From a checkpoint of a small mixture-of-experts model trained on Wikipedia: 32 SwiGLU neurons an expert.
Below are experts of layer 5 (counted from 0) of a mixture-of-experts language model. Rows are named router (the router's row for the expert), gate (a neuron's input weights, with its number), up (a neuron's input weights, with its number) and show model dimensions 0-127. Each number is 500 + 50 x the weight over its row's rms, rounded and kept within 0 to 999. Numbers have three digits each.
Before each expert's rows: "gets" lists some tokens that make up at least twice as much of what it gets as of all text. This comes from a sample of Wikipedia text that the model never trained on. Tokens count by the router's weight.

# expert 95
gets: "g", "or", "v", "ag", "ig", "iv"
router:456509399540492395449540550522472406498460409531463518575459480425538426512525420484545473474543545525553521449463529515458425485500504500470480493532483528438497543439593533455519458526399570467472453536505491479575463505520564528410603473457510440488518549598561480491552613480482506472484501488433486474531470470474476437555589446509550424508609493506579417463599444389511549542448
gate0:540482410531510398559572550455496468479490459531489499557423552441562429385436538519505425490474519518569576472418551498545526480471478477490504451508496596374603500519547461526487578497427544604519524498481510472594551469497499473420461521507488428594509522511512527457516580456498436464545580483426494559514459463444494418528480457441548498445552453499516423435590485512588575546477
up0:536498559570432411508593552500547573477549460564472518493523590419508407557460630485551532469459502431513439463535538449563461513465460421490432467430517478504477528494497577543465544592403497533501445514438460485528443508501520598498637529496609454459532543517576510421509563434551527488501584552539463497531485446503479441520454400531422481475477491433522484421508480480445495509465
gate1:381506458446567534433516505615463518475499418549527574522475428513494517403495553492482424467526588481570501480440520444554543499512508494465557506507592525443462502554488449571505475482432450586513509509510547508448543493404530505550400445507471524569477610601493507514404545474489485400401501500470576529527506397493441414575517497437501468552540572571567458486529484484528506442535
up1:448404575511511533584554408519422536465468517566483468504593443503510528460414403527551425498502521477503512496452389387564508479510530478477547540449476516471548536492458488506454512430443428588586447548564447536552468470410532535532432550591515530518509496553572546503518507529564556548388575518442553453480541459526447431575510474409518474485544455500509458456523501430440566472556
gate2:477400453499456412446549536458533447507493440536499493522567521513478396388499477517511498439470556458518479537460464498560512394558460537466497479503535537454500438468487461414533490498482593526451505467460503514612537547512485529360618437478428481482599622537550429541444553482461509504516562517568517543537436456509527419537560569452430505508587549548519451513582551461478461467538
up2:522478547517559466495556490493545419522461470418536401517557496497457466419536482483435506550454514455467443544491540426454529495502529566472455512531419440501493462424527648535475469601541558501466492503576502494416479528605518488442536484519467476481473489507465541430625505536628563545516433463439426579461578489506546450457500579602575422461488428465494456492515527469526492468599
gate3:478466543624593472481504504524468478504512501547486446502405518437501543472447459387529451506540562560500498473533507429529513487452478462392558422489543445462500571470536578524573443531499495396507541406517497530552485552420592507523483493493472515483491498547534578481607530444541351433507591566446486475521509443496470460471586534581483487507473515481549460465520483412538636533517
up3:428626542545435470485477463503453486604418539463493536486564553488530593455480425523456558605481417532431513490507494559439451502490463556512494568550563502441549399453537501485504449541558487472555422399560362562504511501489462416568493485497503499511556533514541524540474428509505505497412460492497426466520588453492560495476468581557468453534506427423437543506559457601497492551492
gate4:467560529498498511460485494517451478536441552516549525567457523436564455457489480548500490469555621489500518443401597447548406487457470582420485555492490452512426429597490536541625435440543544431508439584563480548540467392570470407566537543389509458495538437473517585442523582522440522434531543527483461519460439494512550505570545429464574535490490458512506490475494461495561514524517
up4:455545575465457481467563462509530544453549564481456444529489447470490557466523549569513492490530606468446393484474480554458504581510437517450485537577444454569493490551610514522612475436485455514452498538491459533491542579619455387548423436493522494487509481556461566537537381407433464516594469597489478448467503494498408462512490441589472580562478511454563476516476512497471536456496
gate5:396510487527454410534523549484500415425506541558483470576410478510489490472530438444478500510570481471510508465433596496451381596489462487474559517501476539477488452396524442464531460621505497530484402560446478550572482555481476492516533531523551548481455547560484465466526520489353441501554470536497530471557489471508433469628581590467574549490617563506565494484499522498483553456493
up5:474516486480532562519484414525575484468414522426478460495543471498557538452410560495421564490454473454492474506486442494526538502361511458475522508417560595450489505556490503588430488548500514496521574495472534484543491546514476589450444500562538479502533464557533547420466506557555485498530399467494446565436489545492515530476432442426487426521469422576469461499628483530672417485564
gate6:461495460510476483510624448512496451390556437573521471572473443462471442485517468480560513453473509529447541498452485397510468480522485538435531533563511572448481537502600535456444415606524529515557426457584489505589480542559507526548561458515556443397469592554542554546474534534492532454563456450422436463461514423507430441597569530466588511500540560471509509467495425480492600462484
up6:434475459519485513546480585425561594396523446558536461537431503494474513590434418519476465501554494510496601497411452449456509527541486523463529557453410587500511476492468548435518493499525503410446521558420527439569506503401551525492535518617559493589442491490515467575391562424454481600507491492551541561462456519473477445514490575507514567503532525546421494501449465486602479467570
gate7:344488430547524517522526455501512509459512459527416459573407496426553435572472565513477502515473472566559555429505470517444503451533494510493442565506507594472440555498504494492480524498406604497477448485511512392483524509530448510473435515504610351427444534531550509540496587512489500523452473501463570447456433559545467518612590507454575433499522494534515515418551471550537574525511
up7:515605491497461432479465447407498540477404483388465450546447498492535474468545491428587543589556539561495572608594566451456469529518475404428545418615530546488464492516481570448472490517438482549519494465443454496598566529532498564499508553574475540530584483564504502508438429500504481488471554469563538441514502453420482480508448475507479459512489515461380591449517501508485408524541
gate8:460520501498498443442549398481522447489424404643485484538490586517372530454500467493504491565543465451441570505456516508541489578504472487451496469478474468420455535595531507503370450584508543541525420555411482453570463501544514483441488507501456374542558590540544515514441576463518495588561545540471516450477606509502508448572556533538433428521515531509472464520505579492482474519505
up8:544461502566567555466495484583450501518534474460482519554482508554470467424569513523469496502506456479536476544538437481419565351497358572487497577410584571457461593395527595537464473407515494506548561444523385605556524491510535576488486531482504537494505492559496467510499476480498557549542528459564492525541420448525551523496500500404509503463485454477468432434489459496533369527514
gate9:479492446573475468396559597446458482530436410569449500591553450499489590455562514423539451483604586520542496485440501468513453445479489541512501444526472366435615430500430461484489509524493505440487552523512497492541479495557512600364545424414536530437496536559574431502486530511499530521501482506480498575522518484469531416595575508467557476479562530499479495530504474489502563587541
up9:521531320493520563397429546473381489452525428526546462491524467464536515489463488417476536574530516444503486564418515512530551489472465521458512501481556462485542505503500517491576472443582498480486520508510553566485411495594535555484510451569516462588494580436565486445510481488494516481479599466379517515553502467455588421528435467553538566536644546521519528464504482405497457444513
gate10:505584460514543516509498426539484418458479446548519487519575466454531510553538399556561507588511564514623519517553447505464486415520443513478462463487503518425479569477480563569447560532421565580455598441491449513538512432468621530381546527416484460480548497523596488457521493513523487488488467564540525423454492566493455481508572468429460417382524560498469424467512442506531450483548
up10:443500502595547456521513500571470516520426417490466376479552583508530440530473454554573473555472523513495475477612518521555502463520438532551494539538477466465569444509439514512403424445434516538444446534459446615534500525446524470516528527473544455487397533502497647445534486531471474497472473470449434498455510556559448602583501649541582480531483444437460503548455512472558523529503
gate11:476474494536473524458511534489415494489450473531454565451516578449510442541551429511527513486485498595504509438478481571531545459501442579507397514488464487496503529516563497563466434520473539490467443437451491512524456499440519512485472529475626441502446568501505553542471556444637465457444632462464531489560522479488476407573465549444512435510609410504599561426607424419414482511516
up11:450556493458477519515556467513480432497514503498482482449576567501489463502500571487528421471561420548477541449414461531387462483571511492490470529544434498451526484539494486654584519487460467517477526442480487474597453500551456510453495511549556395553490486596506489478568530526480521499376563468443496396498594479482511351525623496449482462477567522554578497493547450431531537471566
gate12:488491489437481457408591521477533491459447426600526462540518567522523463486519452535506452494524534485528428479442542478466386561441409518497505505520468489518429519521548461480545464570537457509506543533464450471502505506549540493418540498524640571362621500525575403397439527542472592439457526510500453492525557583435456465532525504495588438487523584542490515436546482534466584513550
up12:545437586537541566514528493514550516443483542458484544464409443516610535498328549555515602527552540490409593530555482533443446510502418576472502563478517442563532474502479506574459494509444507505449370510446440468594536463541462433535490506500537485503542480511503462529527468561456502544583440444414506425413434562540468503481509517437481557461504446494545559483470526453493508605476
gate13:418504420474477480425570485528502411466492489530589550558504572534503434505475460476555437476532459614528534513507457535446464495534474446487473441477413618392525473556551479502503502498427573489491472453464483450519555465586475499552512481502596436475471455573453471512506623597397517554417529507490498420485505484455557543550571477488490442446504400530469515446611540595479529497481
up13:497547467501464535582495500506576545505504472431508433487457423497546485527476520522525498453492447505461454479524485546546478595618417419540539486522537565547477564546514467410418508528449458500527503499494455604425521504479510531553493434518595536441524448433625535338489469474589450444587494486513461513528509634546515518474467524487568511482484616537477499421464442536449439437500
gate14:450590546488497487511498441505538354496455577466462569521462461495530518415580477497584480477565435587555436459502514438465420537409544538489561500515471486479489526451548452513411461541498470504524498453559454502533459549539592464464527467446547615426491525527608582437541463446437407500505473534511515520587570617375539476475557500510462478527523480463576440495527460493471486501473
up14:454478522568482516459453562433546475500521435404466555495504512424531519480460508438622504442493421525529458523496522573511480528453470616446550572470526425489454505607570513467562498564457435562490412479478491447579379588452496530551513469455550548504461529563520467487510523460498409509580440545463560439462594654553487510535440483504502480506516418496497451500533525506522402475523
gate15:511514451454447481480558465446475500469489462521477476537578515475437444484569507431526452459493519581462508476521464526427454470446385427402516452581458520446519584477542532565478480487557500572542431478509498396649488459630522461570549544499533461528544532573500498491485540410485484436538502475570538530532614526413470509485513458425567417576555499561497568446538458453523474521567
up15:523470414511551424510468517456538481488460389528429520523477535380469444488538502394550438552479477516554526424494529588482468435510502457529460452458494482520651526521548478572422581442533476444475418518582431490622477436539500597464478451484501506544536509549477444544467503493551520456646501412597488478577464487416470492518521524527554512500581509489495536551526508498563524493477
gate16:515539510460533404510542507475597481483509454463517451579486421526480418524550481506565446492498566559498567396461489526538467422517508509517506501466422630508481536511593519496484503449456541479513416600563430482550476491535596529412463510464513405516490539515558456588422545491449560391495558526500496461594528423559391456523523563448483459427510545586495489419554444539507522489513
up16:480482511557499491439473513379464561475502509491568471510398522541504555533437480569462528466500507481521519653513512580532480493505511505493477571553419429525522472482458550488435521518489464430556575412492417448469522555476471511598471551494460531605569439465528478534525470486562450565549427430435471426489478600486574394534441542517428464619491566582444513479460491488500503517416
gate17:493512522399535456517534427454543458447487484474557520566436446480487504486466531453538526536524497454513523484434568488464433563431560472486501477486418502536475569500503557557585457535428541468534437555530476477561538471441492496468527476550599482464509552499545425411537593466390515460481522561440491424491515348419421447489617514513548498429522536585635495534570474500507575532484
up17:426546483568530532496516510544461522525536569481435505493448432532534584522545570519595565510448494526560404454582448571443427554476539561489467577521530469559552532528449496545522513518446581458457416382505423481461479558462538597433490506496493457451472525510535538503437522533476459552448402516550438492457451505610502537395481534478570455514398524501502455381522514508409527557484
gate18:441417526513444429434600546558498452468533554501625372497404499443542418606484546450578504447555488542507570520514604499488456501435511476468488432554434483561480404507478486495483449541546502522442472563525535536566518427440585476546516537551512478433531516560527547469547549457489496449523532512440436515515461465490453405529599491461533504507530508498510465435553550437584457473413
up18:532541565490555527459540508478480478412437530532577437576557519462490477475504459560581484487492519524575508425527494458506551530505520389385512426500509490455438436475479457524451587543466584602519536443432510460504499494470530506480594509510413449473528531547555379455547485463447582486467494524522467531518481487434528468481622459470523495465476478518443379559589554407586437415516
gate19:472474521475498522467586544492612467510502454510492497532464428518517504523546457422476512463496538421601473474415586481432440494420443504566527497613510450509428524413540575374414444498532418513402529527459543484525438562542453590504543540502586507477566483482476429566506463503502529498447559538531501547479460426457462429526479562490507561503496533498637456485518560423498563579527
up19:469548539509489490503431486465633499547511489465641394498485424541476520509584555496493539519455504514510483435499506501517459493441527527422560493490458496478475443642497507522492422475513566435511528561504548488461490560391510537571493470541450441491402391518544576517464405543529539509482507441461524518471534508466580490462447452680477437562468520459497507513532448467524533589426
gate20:379521504481574447511576513546506418504519519508437513534435434507454583418431526530479442453456459591429572452488602422468385529491521515424467586533493519511427531496605555597509484537541573458510485482583464493571580498477479451547517423483515463482570489510541495513558486507388520442493481479487552493494497436521447444589496476464551499496512611438514545452554484435503534553422
up20:456412435488564556460420513562463498467465510523502524444473518520516515558550505625529583452486465448509498443478489330481555485508454531514508537499564612460552556461531535456545539464512514476586575473516474448455534481533537477476535498558497497513471542480491500475485575418441508493553516431461435442533523449453610475366437592466456464500440484597556547553501462507621493420520
gate21:468527485516477512440582370616449485491567493560501453504516417483464538509506478495588408417521432473575524478466558514531468476521457517505501438493475477500475558512485509392488478511398479647556439450601525450494494513516521535488464539463499489460463541530593448460445576499476583420471429549512471535489564463488550459568441450461521448539560598560550475465560508392525585526510
up21:461484540450538479633422530536474503460507414517443486543524559491559561530450533505607583472529462535352444604563477431529539511425466553469454473475514518471513530581490512514406569508505565541562525587462476472531516483501503504468457422493547504522451582481410526519480495496508460566554481563467524408418493566535492532515394542425511446445488560515408541542520410511547450438509
gate22:527503389411514501490378508497577412529489462572547505469488453522532498500495486536557441502520553589472538374443556528499466577525495564514460473568487536586473456486566558471612483531411442478462447417488505492537350510487513537423526534502495430518503538488441507472587508423474480508492519519538534486558519419527499550538516572506529425493499478468461453484596518455492643510415
up22:513534522470555411442379553369555413496567476512517490522513557449519530465543494486579463521471495579480525482546474565523432523606502518463489483581512567514506464602588504502549471453429577438409401489521504517500540593450474563434537495488398456522516516437421524575529401432443495541512479621493497496570475465499440494606457523458510561520525527460493497517496457484454524461499
gate23:537469414547452486498507506555393421378452451490483548509541433571431466562536441500462536545537477560556523515486528439527510514474524367520431478426579551488498562510401485507449525388449526457562566474480515460528498502550491624418513507482483492504422488642573435465441575506565489486474496410513492541544483522467433447491502549556493536468516474558558486535538553517454514583549
up23:555523520559481457548490562487449453419502498507499598561522485478591491491477480509482479441503549568506502443515540477411486565392474435453457463419494544487432579536555501457482489523539548381408509580535525427594514550534540564387539526485515511425578455488495460500512475464453436435530666451534513484597454431543450522477519454420538499482467550515549487515575541418518478540479
gate24:403441508503456411464571560446639418445460523540479438496570526417445429556433447483543484520526494500492484490415547450496465508500477486446566511576548446515495486464615555457525470493472554425475501444440526496461509581460502597500476483489479494524497460498593535414543518385563530455547558465492534397586496494496551459555514562496530497481549598489541558472509586472486586531427
up24:462459413578482421523514523482482468597453552398550483556581533446476435496487530508500442506425455455602461464557428483524499465465514539490436461474517400450548615444478530553464583485533501469546481459524472499405474556579427601468501425503561500529473492555528566464538488419528502525495513486528502414580578462476530472533525561541544413475568520515517555529558528343536509465510
gate25:446450454518446500462506447408521484475518512491461506521396520409499478545496434442509436507541511482534532468477476574486509591449435487454475479516505533514454434414602488526450496603447534431573440563439420512619430475480467500526530465531504510512526564587430526444463536478502550564558439496551516591482516551469453450541590543510478495453618570567447534594539522412431551538557
up25:488455561516468474477554533443601557526481445426544624496579505471476473485490469503608430547474514520528525429512503453458455504515463457469519463436508420475436330535506467510418418477508493473411484584492501598498532504482545497490500535517535539481586540433561526401473480473505408619522554482492469519525510514582583410521519607547459535556400518536475480490451520501544537540518
gate26:561523570530542423502533488492445441495523472587571493509431520458538595523513422419522546469558604521467574486461515607530427554490497482446532401480556543463478449459568400525537496552498537500484456519496473550577535441399556507441543547482472457503512551546573550485519595440465441435545441525434461418555435479473460509508540502492450426513592524494482420561517465364531497515465
up26:479581562425460540458538515520513426529496450530465532500545561467509409556536503393544535452516601534616475523473502542509460443457454530522590457522447492526488511619399477495407455539476432466463484565585536515534435542525493564548537539445559466519342524473470465525415419470514502499410503476530547486549542491418529525535398566580466529503485550476575472489499544566472538486517
gate27:518461416397528442400553471498434485506522504535520432452393526459570500547549534425574513508527538471522539584532522515424380584481548539557509488513474596538558530487501541568524420484419543515472358454544513493538499557573590537535506539431466452451507553518541503520465492588490441491507416437509480451534437395500506443541556451496521504558549425571497456497513496488561423501485
up27:485489485523536605564434505505575577524446530559478514520463510481469509600487444563506561605412475466431492475436528441504480581513505469577507526552454464477479440515444583454553528386559464411472502564449420474523527481523508503506411471528495563609510402486416451511513467530552457536459561502534584529471521480462562578455472518482513543486464464451434398501510540644442546491537
gate28:438464518540552426516564550481477524544546408538456445557485422378513482521520440507570542599546510456581492461427553471444506486471518493450560461538526522446523473403587545521511495535420505454419512474525428555570522507565596469405580448468471461399524536576484498403553526450404521513457511475485493543544560479553478498592625489484478451482535546527572421470528486473508494481466
up28:516571437507506446505417586467499494516453569430503413486477530542471473480508573545423405449476535609523418514492514598429537579527516518497452490448471572507474587511572504480526463469598564349425477491512506535495433513492447495575340479579417455428591540570483531570522473522562453460541518516518495545529449498446490468517455452475517516465512479504481474419525534466540517551516
gate29:529552507375425497515502472506523559490488458530521484527429567536462392445525494497553468441558448442471451515410523553546505626373357564490520526585578559474519496445496428481529511495504457478450481551409496472512513527549520492398496595480487468461495507565514441566486543509451496482502444511552427421541545508516472419513619518522459550542582545517490456448549477563509584463498
up29:524508500524445498504441435582536440516481501478448403469470406528557475427609409495553502490521485501593486368521470492484508530406478525531515594530471481479481477447532509573497491474465477444376524485477470551507495536458545543510541524520468480426409519505567526524479598526471519477510502414472505506532567557520569560561478432521608515487494577346551534611453556539441543534537
gate30:473471503483502455443554579426529468478542515604484415495454487499509410503456397496508564471532535535492515488459521509389466438500496576467457373455472466487489522519579546561496520552524596422556416626434393425511485461501509462426570516500535475447496535539526474616563610512529502462536460520472492497525442431459451486594573504448477451501576495528503489532535530521493559557420
up30:569555463537461513565408433539436515538518482423445468517552579499499549537516489557441435522452306498561550466438508539527568458487484436501446571525469514565475490451412598469464418448515505512493503466530554543524494523519486495495445519522462464473526506488601554480487443422557567499440518466435475576489512561543503444469536498522630605448475467488423483432551504572594488523463
gate31:456530458429522560508530498612551470456523514494492468582558547455551494550485374539571550481553474460491422454407493474512405573553504534465598525457475561492524469470542463570499515477400519501545499370480488428475442475474573404490543502521471444570495478567456546505476538335502541517578450515454506454494534468512517490466509557517579426566580477507489472418586498491494499441458
up31:519492504478639579553532501432531498517608498458491410486492418499542562497557487465486518460493563463528475455518525455434537613589564479493426473548535526583570464437436504450466499503480574569448509597487499566478493463445444526651478505485514573443524522518555422407580486473384489505519475572540533553477451479546529475455504437517438466440456478474452409424495496527506509478451